Experts of a small language model: 32 GeGLU neurons an expert.
Below are experts of layer 5 (counted from 0) of a mixture-of-experts language model. Rows are named router (the router's row for the expert), gate (a neuron's input weights, with its number), up (a neuron's input weights, with its number) and show model dimensions 64-127. Each number is 500 + 50 x the weight over its row's rms, rounded and kept within 0 to 999. Numbers have three digits each.
Before each expert's rows: a language model's description of what the expert responds to. This comes from a sample of Wikipedia text that the model never trained on.

# expert 52
Pipe characters separating cells in wiki tables of scores, stats, dates and register listings, with occasional semicolons and from or between.
router:501475385484509551491496509478549546489536541485432546535487562516582612547462445527490536497565567514442403418538541480417559474491519548407458473564546522585504520525500419510495526379451547
gate0:527562442505484512465501535576540559470528509469537385520534487510491609484477578540480469480477510589543420453456533424406431493495411507470522493611500503510512418562487501554489438549498532
up0:497454550426507535483544438446440415484514470495404527490426514448540476444504490449507526577518482416487556543510545479557488416539573531483466502457543543543472558427526470526397517416403327

# expert 25
Pieces like res, sp, Par, Sp, Ac, bro right after a word's first letter, e.g. D-res-den, D-res-selhaus, E-sp-en, Sp-ock, bro-ther.
router:404499532522516514462507518552526546452512430514517557447473506451536487430420545526491514507540409549416480509397458517414441457606527485517411580490627540527468596511532498487571470442531546
gate0:548539564454456444557467578539491470469481506550481526454528461604522388553467569567467498521542535461516483427494486383502452537670470530516570580418585518531523562453514542552468508488580572
up0:528484448475631579483403481420480635493516567608443486526445584532464502514477536528499469560447492537509510545561525524564515482470432458466520486505538494477455460523592610487575568614394395

# expert 18
First piece of a word at its start, often capitalized after list dashes or "the", such as Al, Con, Col, Fr, rele(ase), Aw(ards).
router:496559561595460545451464525565508544540544457484559496529513451440375510446504548500482517430525413514465572487538422549556485489510530476499417545484521565468461492450520560492551563383612470
gate0:473545448482506560432609476509458519509476439522562569545539446518479398488525500390429480475416534592486414490399462490541424538470494528438449473591511499482552492472513433523455564472566481
up0:464497541573540522476484525501464564481522522558494511563544512480535499488524445498528541547455477536481468544459556531441447523411555554480448529532479587422496532529505469492442583473464404

# expert 24
Sentence-ending periods, paragraph breaks and == heading marks, plus the mid-word letter o in names like Toowoomba, Illinois, Midlothian.
router:558468487559457578459545565433538577482543495485434514565493475434547527513428594514497508467472447568514434416430504488443526539478547600564579468528484457606459545403519435547454453548574495
gate0:557536506496508500503428599503506532431568576499505583581502461490526451548544457503447506441492556558511465523508574504568485472465478560478578602546417517508462519531504559564438540395524427
up0:462547442432570473486551436594566498479464453513502493415436551509501550555402529553514459576493590468385491495530470551526478469575481493577509449512493455509630498446536550433483625481461580

# expert 32
Word-ending pieces completing ordinary words, often in music and film articles, such as wide, Track, Los, British, soul, magic.
router:449468531506448411435488516483560422483538475438450482457513535506538492572409444503503478446574423560533577458595524465488446509514497552464399564490543473499514495428442542458532479530542527
gate0:528546508424559558489516504515541500605430625521405457470540631457487540528453445527540510508503427480465518510572462499564443534501438504575559514543490472506462539422540382450491435542548461
up0:514534446474537529507538571480572522457491608484511449472517553522571563473371520548564529536502494539565507542459457525468505469487405577502490561449517466508473549426590401431583472551469559

# expert 12
Word-final suffix pieces like -ation, -al, -ity, -ment, -ary in institutional names and abstract nouns, such as Congregation, Seminary, City, construction.
router:434469586607430391502538434502521537457495464564383514427545526544466487502428524464460522458472511443477498495552497522566600493461480499393488402415534463457589477565430522458521495547521529
gate0:442476484561531500444525458475546451564444496548535470495617489464470532453539576379552511540523628510481439454476478648514584510480499538459483482497484474449514473443513489471510551473511437
up0:472473492496572519500557461472495468540548449468572515500435548556479500606572539502506514479498389501465480480466536471494411542488488477484587567644462550474526534408436534583462469565459440

# expert 19
Word endings with trailing space like t, ber, ut, g, often in tables and names, e.g. Kit-t Peak, For-t Worth, Oc-t, High-way.
router:475528547468474434562472470518476446404502456484499512529602550537525480500569422479555527540553586500582558485529522496495552493448441551483545551508537457403487576515576507460521565472426526
gate0:490528548485537499522459471539428493471436475518447465530529455514408473545425535523453585577474567474538564522463410438500602451596465439539520551462520501457493426498590588507515505460532561
up0:484560501477486538460578514517550630459588426425616562526536533418503486416521564510517481426596546521477431486503544546476522446481509495515490444511479439538547478442386552454598491467477403

# expert 40
Capital first pieces of proper names, places and teams, e.g. North Dakota, South Carolina, South River, Wozniacki, Nintendo.
router:496595513561438557549444486571518444517491504439524432500554512516475581480551432514582481566453558560444437488567484485504528438517516461485536448509533538517567519511463436581500465582642488
gate0:566452474518556532475425500518524468584514533540479344443554532467530570507404513482390450508466509450571440538542424541505443522485551446561563477506505529516500527467518457495510403431561500
up0:469539512451485467556488504474460518411513496504556620548505411443409441587585485505558534549460505476498496491452543484482520480521502493379420512534501441403453434426452568464511565630467460

# expert 57
Mid-word pieces like om, en, ic, ard inside surnames and words, as in Bartholomew, Montgomery, Thomas, Scenic, Taggart.
router:542554551518519441448547525474466503545489474462492543574494641559557480522571518576485511449429536453613452529507557514500457562497529577509476431509525530502497487458470468499462541561550529
gate0:575547458447455521440446492517542571527462534526476509566556598527416508484459591535609514460458416589500541547539555487513485455445465503504535440580491533500505491453442500531440587547607592
up0:455556434571457524529572498576495459462507583454534436427505479455522495580535506492488579513472441575457475527462451511513454455538490507491517471435459495466483560523498441486572437512388520

# expert 2
Final pieces closing a word, often ordinals and suffixes, such as -th in Twentieth, 2nd, 3rd, -ly, -ish, -y.
router:461521536482486406468534521607529416409537470532488436386529472511501449538501549499467477511500484503490443412515513519499460495465484482413514472409459517555497540556533533481444466459497531
gate0:530516436478565499458537490553529498481391480549455398492484506439553505427549486596515485481478460391527458533554597485465485469543504439557460480421519580532380589465495424477460477453513511
up0:472532447431439483509577502434530465437588635545500509519482515442515530511474440512580357510497480395495553528520456481451547489445537491406459486540515457592529459521509483488472450515550498

# expert 7
Word-internal pieces like en, i, z, o, ev, v inside words, e.g. fifte-en, rud-en-ess, interv-en-tions, Pri-z-e, Gre-ec-e.
router:501520484537537477520562414441454526503497508550519521471444536428451444577463604449538504430450580418566455441472541509444480546527504589549556556411440499503552443509589492410469513550643523
gate0:600538435493567488541415485528516449420502446510337471435534496434547483470482449485519409520453519482441493515512399547490549477578491571489535512451547476564442453535478519576615464450512524
up0:435546510531478525489442489427490565520551479494633509469506517566475412531478554494580547505524445389476523505488480464466509412494558549442493492517408578467478487526464436516528565417432503

# expert 20
Word-internal or final pieces er, on, ar, un, r, such as Rider, breeder, sister, young, Fortuna, Ponzi.
router:539621481436535383504458495453575495496589475446522567562478490571538491450549438523561524509492529460443522454506413485519443553425534474566513577534459492592470428479438480472526530435514436
gate0:490557510445414414483512484520576536479555450523495478684471470498481557545424523492491414551533482525499506494433478434575481557553493476545474479580471506581539592486409514455415593574547525
up0:537530601483458440461435504418540541515531527495529458578445465418445480432653472568486505543505493477403488501477486508506446610425550457419516512543501529558520618514415496457410593576452455

# expert 45
Line breaks and pipe characters ending rows in wiki tables, plus closing parentheses and heading equals signs before a new line.
router:397505516445455514484536550471425465566505424534439550438507472396522523480455546438439517472476432566492554473376492496589559498617563481527571435535469523523467475548418433527441518572454483
gate0:436550554502414483393401480477469525504519552497482498539464505455546485453477435569506507516472438519503482484508514489536569503527472452421470484440507541486476558426497458377505598516448453
up0:586455446474621550560583458438494548568514499465441462551517470500473538515522511456577397534585526450494531504501498520482487525474532500583510529514480485399517477573517549606501384483538553